Below are experts of layer 4 (counted from 0) of a mixture-of-experts language model. Rows are named router (the router's row for the expert), up (a neuron's input weights, with its number) and show model dimensions 96-143. Each number is 50 + 10 x the weight over its row's rms, rounded and kept within 0 to 99.
After each expert's rows: "mostly gets" lists some tokens that are sent to it at least half of the time. This comes from a sample of Wikipedia text that the model never trained on.

# expert 61
router:52 44 70 40 59 51 57 48 52 43 52 56 60 62 65 55 42 65 62 38 43 60 64 34 49 52 34 68 58 32 40 62 61 36 40 62 63 47 62 66 45 38 50 43 43 40 57 33
up0:41 63 58 51 56 41 46 53 41 43 60 54 41 55 43 38 51 52 44 69 40 59 50 55 71 72 44 40 39 38 54 48 48 48 56 44 61 51 58 43 67 62 58 64 49 59 61 44
up1:62 63 48 31 59 58 50 46 71 40 33 46 26 59 62 47 42 36 54 45 38 52 40 68 58 40 53 42 53 73 64 48 40 54 51 47 34 53 60 60 44 58 64 54 45 51 38 62
up2:47 43 52 58 48 59 49 49 45 57 34 42 44 31 57 56 41 45 42 51 42 48 43 48 41 68 48 52 44 49 35 27 44 45 50 49 68 39 59 57 34 47 44 38 59 41 55 58
up3:57 28 47 43 45 41 55 51 56 63 42 47 57 52 38 47 46 64 52 47 55 62 45 59 53 65 47 50 69 49 23 51 57 50 46 57 48 40 70 48 42 50 27 44 35 59 38 45
up4:74 50 46 33 40 53 68 51 49 41 70 61 49 65 38 39 61 41 46 53 58 42 21 62 63 49 55 29 53 51 44 44 42 48 43 49 65 43 39 48 41 48 55 58 52 49 63 47
mostly gets: "á", "í", "ä", "ü", "ă", "é"

# expert 25
router:60 60 52 64 45 60 65 52 39 60 37 46 37 34 47 61 46 49 37 47 54 61 45 55 41 50 50 46 41 60 35 54 43 65 50 46 49 54 39 37 48 44 58 59 52 38 30 63
up0:61 53 27 64 34 47 48 56 46 55 50 55 45 67 50 68 46 44 20 61 58 57 55 59 48 47 35 37 58 49 47 46 59 43 56 51 50 46 54 43 62 54 42 44 55 41 58 51
up1:39 34 56 57 67 53 45 47 49 71 57 49 43 70 51 65 50 54 56 48 56 65 39 50 56 59 64 49 60 33 42 50 57 31 48 44 63 45 64 41 58 34 46 69 49 38 57 35
up2:58 67 51 61 43 47 36 34 51 45 65 64 67 57 36 50 48 68 46 55 50 52 63 60 37 61 25 44 63 49 53 53 51 67 62 36 41 48 53 58 51 33 59 67 50 53 49 34
up3:48 36 41 53 53 51 32 81 59 36 65 36 63 65 44 52 44 50 58 41 61 54 40 42 56 58 46 54 37 56 60 42 64 59 56 54 69 48 46 30 42 54 34 42 55 55 55 57
up4:68 49 59 60 62 58 64 44 46 47 49 39 32 60 36 51 40 42 37 59 52 58 44 45 67 36 59 53 56 33 35 53 65 69 33 49 46 44 59 55 42 51 51 55 63 58 46 57
mostly gets: " North", " Black", " Mid", " and", " h", " West"

# expert 50
router:71 36 40 65 47 38 62 47 44 32 57 49 64 43 46 55 35 33 55 45 38 57 44 70 40 51 41 37 44 55 56 42 47 41 47 62 66 56 55 58 43 43 57 41 63 46 52 52
up0:60 53 43 51 54 61 43 46 59 41 52 55 69 48 52 51 64 61 53 42 38 55 50 34 46 47 59 41 59 50 51 59 33 50 55 55 36 43 59 57 47 32 50 47 61 33 55 52
up1:53 35 53 56 49 45 42 60 41 53 39 44 58 44 63 63 54 56 68 48 58 47 62 70 47 41 63 51 39 49 60 55 50 59 59 37 34 45 59 30 37 49 49 34 59 61 52 43
up2:54 36 52 45 41 43 70 49 62 43 58 33 29 52 65 35 56 45 35 55 42 64 47 57 46 39 53 44 41 50 63 47 55 41 38 46 63 49 42 37 39 56 51 49 50 47 56 61
up3:22 45 32 43 66 57 58 67 74 53 47 50 68 54 66 51 49 41 30 61 52 59 29 38 44 49 37 34 52 60 34 55 41 36 49 66 38 48 46 58 47 67 52 54 43 71 61 60
up4:53 63 44 49 50 48 85 28 46 65 54 36 44 47 31 43 48 41 61 62 34 53 49 64 43 56 53 46 72 44 54 48 41 62 48 68 56 40 46 43 56 45 56 52 65 41 56 54
mostly gets: " region", " population", " Northern", " city", " northern", " genus"

# expert 59
router:36 32 49 34 53 56 42 74 52 44 58 51 67 49 43 44 63 53 59 50 26 50 60 38 33 44 25 48 45 40 30 44 43 37 49 69 58 49 53 62 41 45 37 41 41 30 50 58
up0:52 46 49 53 25 41 62 53 51 55 66 55 69 51 58 42 52 62 44 40 49 49 51 63 52 57 50 43 49 50 63 52 59 38 51 56 62 42 42 45 51 41 60 69 62 61 42 53
up1:53 41 45 51 55 49 72 44 52 48 46 44 50 49 37 54 42 27 58 41 48 32 53 60 51 45 50 40 70 55 43 46 35 51 53 48 58 55 53 32 55 23 51 72 54 55 58 54
up2:35 46 39 50 68 44 55 37 49 63 44 52 34 43 41 57 29 36 46 43 48 57 47 57 39 39 50 43 55 27 51 38 67 38 39 55 55 39 45 30 53 39 81 45 75 52 45 59
up3:69 67 65 66 39 44 46 55 54 45 48 53 55 52 62 71 49 47 68 48 39 41 42 60 49 43 61 40 49 35 28 47 51 49 56 51 60 47 62 51 40 64 50 50 43 57 36 43
up4:68 51 52 55 34 37 53 51 40 56 50 51 47 40 62 66 45 34 60 52 51 50 48 45 54 41 51 43 44 56 54 49 41 43 59 44 59 35 66 42 38 47 29 43 88 55 37 62
mostly gets: "ik", "ie", "iy", " Mark", " Bab", "ı"

# expert 32
router:43 49 53 32 39 70 47 55 50 53 31 53 43 66 52 44 59 55 54 50 56 65 50 45 38 50 54 27 42 38 47 67 52 49 73 43 50 54 38 62 60 46 47 55 31 49 54 41
up0:47 75 40 65 40 54 65 53 38 57 51 58 31 47 39 44 70 59 53 49 51 53 49 49 58 55 49 48 40 41 68 58 61 58 32 49 35 40 45 50 46 50 56 37 44 52 55 65
up1:63 41 61 37 58 52 54 62 48 62 37 59 37 58 47 36 34 60 36 49 43 25 50 48 57 57 44 53 44 61 48 57 49 38 44 49 46 49 53 50 49 45 51 39 73 52 60 34
up2:47 39 36 45 35 49 62 66 26 40 40 45 72 48 31 50 59 57 54 40 52 52 36 54 55 60 35 57 45 74 68 53 47 31 62 44 42 40 48 56 34 36 44 60 44 53 67 57
up3:47 58 47 51 53 46 26 50 47 41 43 66 31 55 56 54 51 55 48 32 52 55 37 45 49 46 44 39 47 49 51 37 44 46 58 61 56 45 69 62 57 34 50 53 51 40 59 43
up4:42 54 61 44 71 52 38 43 55 64 47 44 63 41 52 51 43 62 49 45 50 44 45 49 52 55 46 52 53 60 55 50 51 41 37 52 30 35 62 38 58 56 64 61 59 61 40 44
mostly gets: " Re", " Al", " Mar", " Am", " El", " En"

# expert 2
router:45 69 47 47 57 57 52 56 43 37 53 37 55 54 61 38 49 59 50 39 58 53 56 39 40 54 49 29 39 40 67 49 56 63 57 39 59 45 42 55 39 37 65 32 46 32 70 56
up0:71 43 44 48 57 53 63 35 61 71 50 38 56 58 59 49 52 50 40 65 74 43 51 63 46 56 51 47 62 62 44 60 52 55 50 50 51 41 50 41 51 41 60 56 53 57 54 46
up1:38 60 52 52 39 44 48 51 46 43 45 54 49 53 68 57 70 45 33 43 58 43 55 59 47 62 41 47 63 32 56 54 44 23 62 55 50 45 54 45 44 61 46 54 57 54 60 52
up2:48 47 43 64 59 32 58 45 57 64 46 42 40 48 63 48 54 68 47 53 52 49 46 72 38 64 52 54 53 53 35 47 43 53 54 46 50 37 54 66 55 46 80 66 42 61 57 41
up3:35 48 56 51 40 47 41 55 52 45 61 67 49 50 44 41 42 68 48 70 50 65 40 58 55 59 45 64 58 40 56 68 57 72 56 55 43 31 54 54 74 46 36 54 40 36 59 52
up4:64 42 51 43 32 44 33 45 65 56 49 44 58 62 55 62 50 70 35 60 21 60 51 53 51 54 53 50 63 62 47 38 41 53 61 59 62 49 54 48 57 47 51 50 40 48 45 41
mostly gets: " River", " William", " College", " Col", "ville", "ford"

# expert 13
router:35 56 64 44 47 36 64 70 50 42 61 72 69 66 42 42 64 50 50 50 44 49 38 58 48 48 49 44 55 51 48 48 37 51 28 66 62 55 60 45 56 28 46 65 54 35 47 66
up0:63 27 58 57 34 44 55 47 49 55 50 47 36 68 55 45 51 47 55 54 32 46 48 59 54 40 50 58 50 35 46 45 55 55 59 51 44 54 67 55 43 72 41 44 56 76 38 66
up1:46 46 40 51 41 38 46 41 46 69 50 55 37 67 53 58 33 53 66 53 47 43 42 52 30 65 40 45 55 48 48 40 47 34 49 47 64 47 44 40 46 56 47 36 48 70 44 49
up2:52 78 50 50 47 49 40 50 58 55 57 54 37 59 67 45 53 37 64 42 35 56 52 43 59 67 54 45 44 44 41 53 33 50 66 39 56 45 54 37 39 53 51 37 54 48 50 62
up3:59 41 46 35 45 41 57 42 61 63 40 42 40 49 41 53 34 58 58 48 46 40 51 41 49 36 53 42 58 42 58 44 32 39 65 61 42 44 50 58 27 64 43 39 49 52 58 31
up4:44 45 46 46 35 34 55 42 65 42 50 66 41 59 69 51 54 55 39 47 63 64 51 54 35 46 39 36 44 60 54 62 77 47 65 72 48 49 46 36 59 39 35 40 66 51 56 52
mostly gets: "ip", "ag", "og", "arn", "amp", "ett"

# expert 60
router:30 53 48 52 34 57 45 51 57 53 50 47 49 36 48 48 54 27 44 41 38 55 43 43 50 51 70 34 61 60 42 55 41 48 41 44 54 40 58 34 44 58 60 61 58 59 44 38
up0:46 52 53 42 58 55 53 56 48 47 47 38 76 46 52 58 46 75 41 64 46 64 73 58 70 47 40 49 52 61 46 48 63 48 50 53 34 39 42 50 44 54 42 47 57 63 47 60
up1:37 41 41 53 55 53 59 40 53 67 49 53 52 44 61 40 44 54 49 67 57 51 69 28 57 41 50 47 54 38 67 44 54 64 59 45 41 50 51 40 59 43 60 79 48 50 49 62
up2:48 26 49 59 48 47 31 62 59 47 50 49 44 79 55 41 66 46 65 49 46 64 49 74 54 34 59 46 44 53 45 23 41 23 58 51 47 39 58 47 59 52 71 56 46 44 35 51
up3:52 35 37 57 63 53 58 41 40 46 53 32 33 44 54 52 64 58 33 36 49 55 55 52 50 42 46 61 54 52 56 58 62 64 57 46 49 47 51 57 52 47 50 68 51 34 37 63
up4:48 31 50 54 47 43 51 39 60 56 37 48 66 53 54 20 59 48 66 60 34 30 59 58 62 44 62 35 46 47 69 21 50 48 62 60 52 41 17 54 52 41 59 47 43 54 55 70
mostly gets: " v", " music", " guitar", " songs", " band", " dr"

# expert 21
router:47 60 48 48 40 46 56 35 62 64 44 33 46 68 43 54 55 38 45 41 55 39 57 45 68 70 61 62 54 53 35 32 54 38 45 37 43 43 39 45 44 67 67 55 50 60 58 46
up0:66 61 87 57 52 53 48 52 38 49 42 42 47 49 55 58 49 63 41 50 65 48 36 47 59 54 31 52 59 67 55 32 52 39 45 51 46 46 56 55 42 57 52 68 59 43 61 57
up1:50 63 43 49 45 40 36 60 44 48 37 54 54 41 59 55 72 33 52 50 44 42 36 51 61 54 46 57 47 41 57 51 33 35 59 51 56 51 45 46 44 50 53 52 56 59 53 47
up2:49 61 46 36 53 55 29 59 60 45 58 65 29 63 51 45 49 38 64 51 59 36 45 45 35 61 48 50 43 36 49 46 41 54 67 69 64 40 49 48 50 49 51 40 32 35 56 58
up3:49 47 48 35 65 68 36 50 49 39 57 49 44 48 74 49 39 47 62 48 32 50 35 56 49 50 62 35 64 48 54 48 62 57 48 45 50 42 41 39 55 40 75 48 60 47 46 55
up4:38 60 48 40 53 67 54 48 56 51 62 47 59 41 44 31 45 54 53 47 54 63 54 27 58 41 42 36 41 48 48 72 36 74 51 55 38 39 48 61 24 47 55 67 50 53 57 75
mostly gets: " new", " released", " named", " set", " single", " well"

# expert 4
router:48 44 49 34 54 67 63 58 72 29 31 39 42 72 56 51 62 51 61 50 44 52 57 39 37 56 52 44 47 40 34 66 39 59 44 55 45 55 47 44 59 69 43 30 41 42 54 54
up0:41 57 28 42 51 60 56 59 53 46 63 46 59 40 45 44 48 77 57 45 51 44 44 44 54 42 61 60 59 61 61 50 40 70 39 57 57 47 54 67 52 56 28 45 44 57 65 56
up1:57 55 39 39 59 51 48 57 44 47 62 55 60 48 30 56 42 69 48 52 49 53 48 67 37 69 32 76 60 46 55 49 59 45 48 52 67 36 62 47 62 51 42 43 51 52 65 47
up2:60 47 58 34 52 35 44 52 33 49 58 45 48 54 41 57 67 48 38 53 54 30 35 65 51 56 49 54 58 33 53 45 51 51 64 52 62 46 59 57 40 53 43 61 72 36 62 54
up3:54 53 32 60 56 50 52 33 51 44 57 61 52 38 57 58 64 63 52 30 43 61 49 40 59 53 50 45 60 45 43 47 58 54 15 49 53 42 53 36 66 29 59 66 51 58 39 72
up4:45 55 41 38 41 29 51 40 56 67 67 35 47 64 42 51 55 67 55 27 57 41 60 51 34 39 59 61 62 55 43 51 57 41 66 51 45 44 55 33 60 39 63 51 52 41 50 38
mostly gets: " Y", " K", " J", " Ma", " Tom", " And"

# expert 52
router:51 43 63 55 44 54 42 54 42 62 32 52 38 51 61 46 56 59 45 68 57 53 35 61 62 64 60 37 35 55 56 43 46 60 56 39 38 36 69 51 50 41 57 75 62 74 21 60
up0:49 40 56 47 20 58 45 46 52 50 37 53 47 58 51 63 55 55 47 67 49 58 45 61 53 41 54 36 57 52 41 45 62 41 48 49 36 46 34 64 36 48 48 44 59 64 35 41
up1:50 58 41 40 66 53 40 72 55 37 64 49 51 55 50 41 57 58 48 54 57 37 43 40 32 53 19 50 48 41 40 64 34 42 42 46 42 48 51 58 31 67 49 50 64 66 56 51
up2:38 66 56 44 41 50 47 69 51 44 53 45 42 63 65 37 56 60 42 54 50 49 52 69 54 37 43 60 58 59 65 55 37 50 40 57 37 42 59 61 33 56 49 63 37 53 57 52
up3:68 57 46 59 43 61 39 67 26 48 69 47 37 32 44 56 62 59 48 60 61 64 62 61 38 46 55 33 55 38 50 47 56 48 50 42 54 50 59 42 30 48 50 40 53 54 40 48
up4:35 51 45 40 52 71 51 61 44 53 51 58 61 50 32 64 51 51 46 43 49 48 46 37 47 46 64 43 65 42 36 48 46 56 55 42 52 45 41 53 48 49 64 59 57 47 36 51
mostly gets: " f", " sp", " gr", " en", " tr", " dis"

# expert 23
router:51 50 59 38 51 50 54 43 72 50 65 59 45 41 30 53 54 42 54 62 41 43 40 61 40 35 47 59 66 55 43 53 37 40 50 34 43 42 54 52 37 74 52 60 56 46 51 49
up0:48 51 36 46 35 56 64 53 39 50 41 48 55 54 54 62 37 51 44 55 50 43 46 57 58 39 24 58 56 51 43 52 54 43 54 53 53 40 35 62 59 63 63 55 51 61 56 38
up1:55 45 57 46 50 54 43 38 54 57 61 46 49 53 43 69 52 39 82 52 47 55 60 41 42 50 35 41 62 37 31 41 50 64 48 66 53 39 55 44 37 63 39 46 53 79 35 45
up2:58 48 49 51 64 49 53 46 52 58 50 47 43 42 58 68 52 53 40 31 44 60 31 59 44 52 42 53 50 52 39 39 63 41 41 45 50 42 43 44 53 45 52 56 63 62 30 53
up3:42 45 45 38 51 36 54 54 55 64 58 33 75 61 39 41 50 55 41 48 40 59 68 70 58 45 49 62 59 37 51 43 44 49 52 57 47 43 47 76 47 55 58 38 43 32 42 54
up4:63 56 55 49 56 47 69 55 32 53 33 36 72 59 49 40 44 58 45 47 46 45 46 64 34 57 60 58 35 57 41 45 36 60 50 68 54 53 40 46 55 45 47 60 43 34 37 47
mostly gets: " film", " Best", " player", " Film", " song", " album"

# expert 39
router:65 68 41 62 64 59 54 29 52 49 37 60 63 49 44 62 59 51 48 43 61 56 51 56 57 51 53 41 43 52 45 28 69 39 52 41 42 51 41 26 54 59 41 57 55 59 37 34
up0:50 38 48 57 56 58 54 57 29 44 53 60 40 48 47 24 42 44 46 62 57 45 46 54 33 41 46 53 53 53 65 45 43 40 56 54 45 42 62 68 52 58 45 66 38 43 37 42
up1:51 58 54 63 57 58 51 60 34 42 37 43 47 48 50 45 40 53 48 43 36 54 43 56 44 66 68 62 39 43 73 52 32 50 44 57 25 38 47 58 40 41 54 71 64 41 59 64
up2:40 59 47 50 55 40 68 51 32 41 56 49 64 52 42 52 44 48 53 74 68 48 48 45 48 50 29 48 42 38 66 58 53 43 42 65 58 53 57 69 61 40 54 51 36 70 54 43
up3:52 39 35 53 43 57 52 54 56 40 49 73 51 47 66 47 34 36 33 63 39 45 51 53 53 49 62 43 63 60 45 55 57 40 52 42 40 47 30 53 40 56 63 61 54 45 35 36
up4:51 29 42 56 34 30 53 60 62 66 44 52 38 63 60 54 57 34 52 61 51 47 62 46 37 33 61 60 47 29 48 36 42 47 48 63 53 40 59 52 66 49 59 36 54 61 56 51
mostly gets: " off", " any", " per", " along", " re", " out"

# expert 9
router:55 54 49 50 58 51 37 66 35 62 51 60 47 63 25 57 43 34 31 49 66 52 56 49 55 47 33 34 54 54 61 52 48 44 57 47 53 40 58 55 67 47 49 43 51 51 40 59
up0:55 40 39 51 66 51 51 54 59 43 47 55 49 61 45 42 56 46 62 66 57 40 42 67 47 42 55 44 50 58 55 41 48 50 47 60 41 33 76 46 56 66 43 54 54 40 62 44
up1:56 71 39 57 41 50 36 40 51 54 16 32 49 41 70 56 35 44 50 52 27 52 52 40 54 61 55 32 62 47 56 46 73 60 52 59 47 39 60 49 29 39 40 43 69 50 57 56
up2:50 51 43 39 48 62 46 39 53 25 49 55 50 55 65 39 64 45 69 45 54 35 43 42 46 64 38 52 52 65 42 65 42 55 45 48 34 40 50 47 44 50 55 28 66 49 52 47
up3:64 40 33 56 51 60 53 59 39 61 45 52 48 44 40 44 49 59 58 43 57 51 45 60 29 47 48 59 45 38 68 74 55 52 61 51 58 43 59 21 51 66 51 42 56 40 44 30
up4:60 42 54 52 40 43 52 47 49 35 42 39 55 39 52 49 54 57 44 48 42 41 38 58 29 41 47 49 50 53 48 54 49 47 40 54 18 52 63 46 40 57 48 50 54 67 52 51
mostly gets: " town", "″W", " UTC", "+", " ==\n", " °"

# expert 12
router:38 32 56 41 47 46 46 75 39 44 39 53 62 39 69 35 55 55 64 43 47 37 52 50 46 62 66 55 43 27 58 56 52 46 64 58 52 52 68 48 43 42 48 32 55 50 44 39
up0:50 43 42 70 48 65 33 65 39 55 50 45 56 59 33 42 36 36 38 48 36 51 54 72 70 46 37 45 57 43 44 49 53 27 37 36 54 38 48 48 42 45 42 51 41 59 52 43
up1:63 57 45 54 53 45 51 53 53 52 48 54 46 52 42 44 66 32 48 18 44 52 65 58 40 52 53 53 44 54 33 51 72 51 54 64 56 43 52 59 63 52 51 57 47 33 63 45
up2:38 51 49 55 55 31 57 35 62 58 49 54 46 48 52 54 61 40 48 64 39 45 51 50 59 40 48 57 67 55 42 63 42 34 46 44 42 45 33 57 51 29 42 50 36 53 61 51
up3:60 61 43 51 59 53 51 49 58 75 44 56 42 49 50 57 47 53 44 62 50 41 47 50 56 68 56 47 36 60 40 59 35 71 54 53 36 40 61 65 48 48 45 53 57 58 39 52
up4:35 49 38 53 59 67 38 70 39 54 48 50 46 57 49 50 57 46 42 59 24 53 54 45 43 57 44 46 60 51 43 33 53 47 42 44 35 51 42 38 56 53 75 48 53 50 47 50
mostly gets: " Be", "ö", " Bo", " Jo", " Richard", " Brown"

# expert 10
router:38 63 58 64 47 50 57 37 57 53 52 53 61 44 61 43 41 52 43 58 32 57 44 40 60 61 59 38 52 65 43 64 48 64 33 63 41 45 44 69 53 29 42 53 46 53 61 64
up0:64 60 60 54 61 56 41 53 57 54 36 44 48 44 56 36 43 32 44 49 67 43 46 55 52 57 60 50 52 56 51 61 50 71 46 54 34 40 49 32 58 52 42 44 56 50 32 46
up1:49 69 53 53 34 62 49 54 45 53 35 47 54 44 49 60 56 33 43 51 57 45 28 45 74 65 70 53 54 57 62 54 49 50 54 67 40 33 64 48 58 52 55 64 62 60 43 44
up2:53 48 41 42 60 50 65 56 55 55 62 40 58 47 50 36 48 29 51 75 48 47 59 54 46 48 53 57 65 45 55 42 32 62 62 39 52 45 30 50 55 53 61 34 56 47 45 45
up3:36 49 44 37 38 45 37 53 52 41 48 41 48 54 59 41 28 48 39 34 62 43 46 48 62 33 34 51 78 54 33 51 54 64 45 77 41 48 53 39 55 63 58 62 56 65 56 49
up4:43 46 65 35 62 48 40 53 54 46 33 59 54 45 62 57 35 57 41 40 49 55 47 48 49 43 47 45 59 63 48 46 30 43 29 63 51 47 46 52 58 58 54 54 55 46 62 44
mostly gets: " World", " JPL", " Art", " German", " Air", " MPC"

# expert 5
router:47 39 37 56 50 59 46 63 48 45 30 64 37 41 61 29 63 58 51 52 58 66 59 73 44 44 38 55 51 41 63 48 38 69 17 47 58 48 41 47 57 57 53 47 61 53 57 67
up0:51 45 56 75 36 52 32 48 56 47 54 39 54 58 44 58 39 43 48 44 52 47 32 53 65 49 56 51 53 58 55 39 70 50 62 59 64 33 42 32 33 62 52 43 56 60 61 50
up1:53 52 45 33 68 63 72 29 38 48 41 44 39 46 58 65 45 53 47 45 54 66 41 41 39 62 39 42 51 47 68 70 60 62 48 44 45 47 41 46 36 59 58 37 40 50 35 26
up2:56 58 43 41 42 45 38 52 54 67 50 31 44 57 53 51 48 53 37 53 44 35 36 59 41 43 54 44 50 51 51 39 29 56 49 49 62 44 41 31 44 62 60 38 73 55 48 42
up3:60 55 20 64 45 50 42 45 58 62 39 50 76 58 46 59 48 52 61 56 51 65 60 56 48 72 39 52 50 34 52 31 43 58 47 63 28 41 56 62 40 33 39 59 54 62 36 56
up4:71 54 50 44 50 36 31 59 51 33 39 38 42 43 50 55 53 68 34 56 49 69 55 72 53 36 52 38 57 43 64 49 52 42 42 45 67 39 34 61 67 73 59 62 32 55 41 46
mostly gets: " h", " p", " H", "-s", "ip", " Kh"

# expert 11
router:51 66 55 31 72 44 72 46 59 53 62 65 53 48 41 40 46 69 53 54 42 35 48 50 36 55 46 60 52 41 61 61 53 47 44 53 40 49 45 52 45 54 49 49 55 46 55 35
up0:49 39 47 46 32 52 44 51 53 45 50 40 57 55 48 46 28 41 47 63 56 39 38 62 40 45 36 51 47 54 53 40 50 41 67 38 36 42 65 55 57 38 50 52 56 52 51 60
up1:60 46 57 45 53 47 17 45 53 49 57 45 48 54 44 70 40 63 78 65 53 54 53 33 39 48 51 41 55 46 48 48 56 53 67 62 31 49 37 51 44 34 69 57 45 67 36 57
up2:44 25 58 70 55 51 70 55 53 62 46 32 55 70 56 50 49 49 60 49 32 46 36 47 51 45 53 56 40 46 55 34 44 59 45 40 49 48 44 43 44 52 48 57 28 55 45 56
up3:54 50 67 63 64 67 44 40 28 48 51 44 34 76 48 56 50 68 40 53 45 50 47 43 48 45 58 46 52 32 56 29 58 66 30 52 56 45 39 44 58 44 48 67 53 45 49 58
up4:49 59 46 47 49 54 49 66 55 34 47 51 59 47 45 46 61 39 59 41 51 67 68 74 52 56 46 61 41 61 47 57 58 58 31 49 62 42 46 36 36 49 63 58 33 35 46 37
mostly gets: " Cup", " football", " League", " club", " Championship", " team"

# expert 31
router:33 42 63 51 32 36 72 62 61 55 64 47 44 53 26 56 41 43 39 53 42 66 32 35 42 48 55 49 55 46 49 48 69 57 54 52 42 54 40 56 52 50 51 71 60 48 59 47
up0:50 58 59 51 21 34 36 55 65 49 48 76 40 44 64 52 61 68 49 48 47 35 60 40 42 36 58 76 47 50 79 44 45 56 47 57 46 47 51 56 46 51 58 51 54 44 41 62
up1:50 34 57 61 43 57 39 47 57 57 39 44 32 50 61 39 40 48 49 64 53 47 62 53 48 43 61 50 68 47 33 51 42 42 49 69 39 51 47 32 45 40 57 45 66 58 55 53
up2:53 49 49 41 45 60 53 57 64 52 44 57 52 42 73 59 69 48 54 68 39 47 54 54 35 42 62 50 57 40 50 39 72 63 55 41 41 41 58 37 61 60 56 57 47 43 57 45
up3:50 42 54 59 42 41 40 41 52 43 35 57 27 56 62 39 48 57 47 57 53 50 63 58 41 55 29 45 54 41 60 54 54 49 48 62 28 45 50 57 45 46 59 53 46 51 48 48
up4:56 53 46 53 61 49 50 54 42 33 37 20 57 45 75 57 57 31 37 39 35 45 44 47 58 53 57 57 52 51 44 40 37 54 56 49 58 46 34 60 42 52 46 52 38 45 46 41
mostly gets: " s", " con", " Mon", " can", " social", " mon"

# expert 46
router:63 44 35 32 50 62 42 56 58 51 39 28 34 63 48 43 42 62 49 55 43 65 44 47 44 49 59 58 54 59 51 64 63 31 52 54 36 40 50 49 57 45 53 46 67 66 37 66
up0:38 58 51 57 75 60 52 52 44 50 45 54 51 54 35 46 65 46 50 70 45 49 55 45 52 38 33 60 47 46 54 43 34 35 60 56 50 39 46 63 44 53 68 52 55 73 61 68
up1:50 37 44 72 58 36 58 56 39 58 47 34 49 55 63 48 51 55 44 52 41 58 49 57 46 54 56 39 44 35 46 38 56 51 46 57 48 45 56 48 31 48 68 73 53 48 51 48
up2:52 43 54 48 41 43 39 43 52 48 58 48 39 62 52 46 47 56 53 46 55 42 57 54 41 37 51 52 65 63 54 74 44 45 39 35 57 39 59 48 49 56 46 61 52 59 43 58
up3:53 44 65 55 56 44 53 52 49 48 46 32 57 42 58 45 63 42 52 47 52 56 50 51 53 61 49 52 54 65 51 56 43 57 51 42 67 39 25 51 61 53 35 42 58 60 28 45
up4:53 58 62 48 78 18 37 50 60 50 59 51 48 44 53 39 62 34 48 74 63 43 46 43 42 37 47 43 45 57 63 55 52 64 63 47 54 49 55 57 40 52 46 40 52 56 45 44
mostly gets: " con", " cl", " def", " ass", " pro", " res"

# expert 49
router:79 57 34 60 48 43 46 29 42 73 49 39 50 41 49 54 60 50 61 50 47 57 52 57 43 47 62 45 53 72 43 35 63 36 43 38 36 59 40 38 55 51 63 52 61 54 54 60
up0:41 53 37 49 46 27 60 39 48 47 62 43 69 36 46 72 59 68 32 49 55 33 48 49 59 51 59 61 47 40 65 50 48 45 39 56 73 47 50 34 66 62 40 64 49 40 59 45
up1:31 59 45 38 36 48 51 59 41 46 50 56 66 60 40 54 61 41 54 52 40 41 55 32 48 47 42 41 51 22 60 47 29 49 40 49 48 48 44 65 40 64 34 50 42 39 50 53
up2:60 60 43 44 49 67 75 42 48 44 40 50 33 59 50 55 71 53 39 53 47 50 43 45 42 56 51 46 49 59 60 75 50 37 47 57 23 36 65 64 40 58 54 46 36 43 34 49
up3:36 46 48 51 59 34 62 56 50 56 51 60 55 50 52 62 60 48 47 49 48 32 52 54 23 38 38 48 28 52 58 48 54 54 44 44 48 41 60 59 58 50 49 66 36 52 46 55
up4:60 47 48 65 62 73 63 67 27 44 42 47 45 59 53 43 73 48 51 52 43 55 45 49 41 28 56 54 40 53 65 58 46 64 49 47 28 41 51 66 47 45 56 57 54 49 66 46
mostly gets: " other", " time", " same", " such", " death", " However"

# expert 35
router:63 65 67 49 41 56 38 45 59 67 61 30 45 32 35 49 56 50 55 39 78 67 56 55 47 45 58 59 51 57 50 40 53 55 38 44 38 59 33 36 53 60 45 45 48 57 53 56
up0:53 49 45 55 46 31 40 43 54 31 47 61 38 63 48 55 50 59 50 57 49 55 54 51 63 35 39 38 45 54 58 48 53 54 44 47 49 51 62 59 51 59 46 29 35 37 45 60
up1:45 36 41 56 54 55 63 54 60 54 45 38 60 55 52 39 64 48 43 59 41 64 70 44 46 44 37 37 36 62 40 57 60 43 46 50 50 50 52 71 36 34 47 54 63 45 61 45
up2:47 43 46 55 57 47 34 42 60 47 61 50 64 59 43 52 40 52 44 53 43 52 43 52 24 36 61 29 65 45 43 29 52 53 51 45 69 39 58 47 69 42 53 50 55 63 37 42
up3:55 66 46 43 49 36 41 49 48 49 43 58 44 41 50 46 69 32 48 56 50 53 33 83 51 73 63 33 67 44 20 53 72 40 50 65 42 40 66 40 60 35 55 35 55 53 51 39
up4:57 42 58 55 53 47 27 54 20 31 52 49 50 37 42 51 73 40 42 33 49 58 51 59 35 49 64 59 48 46 58 29 59 38 49 52 40 35 60 52 55 48 62 49 52 65 36 63
mostly gets: " later", " year", " However", " After", " day", " then"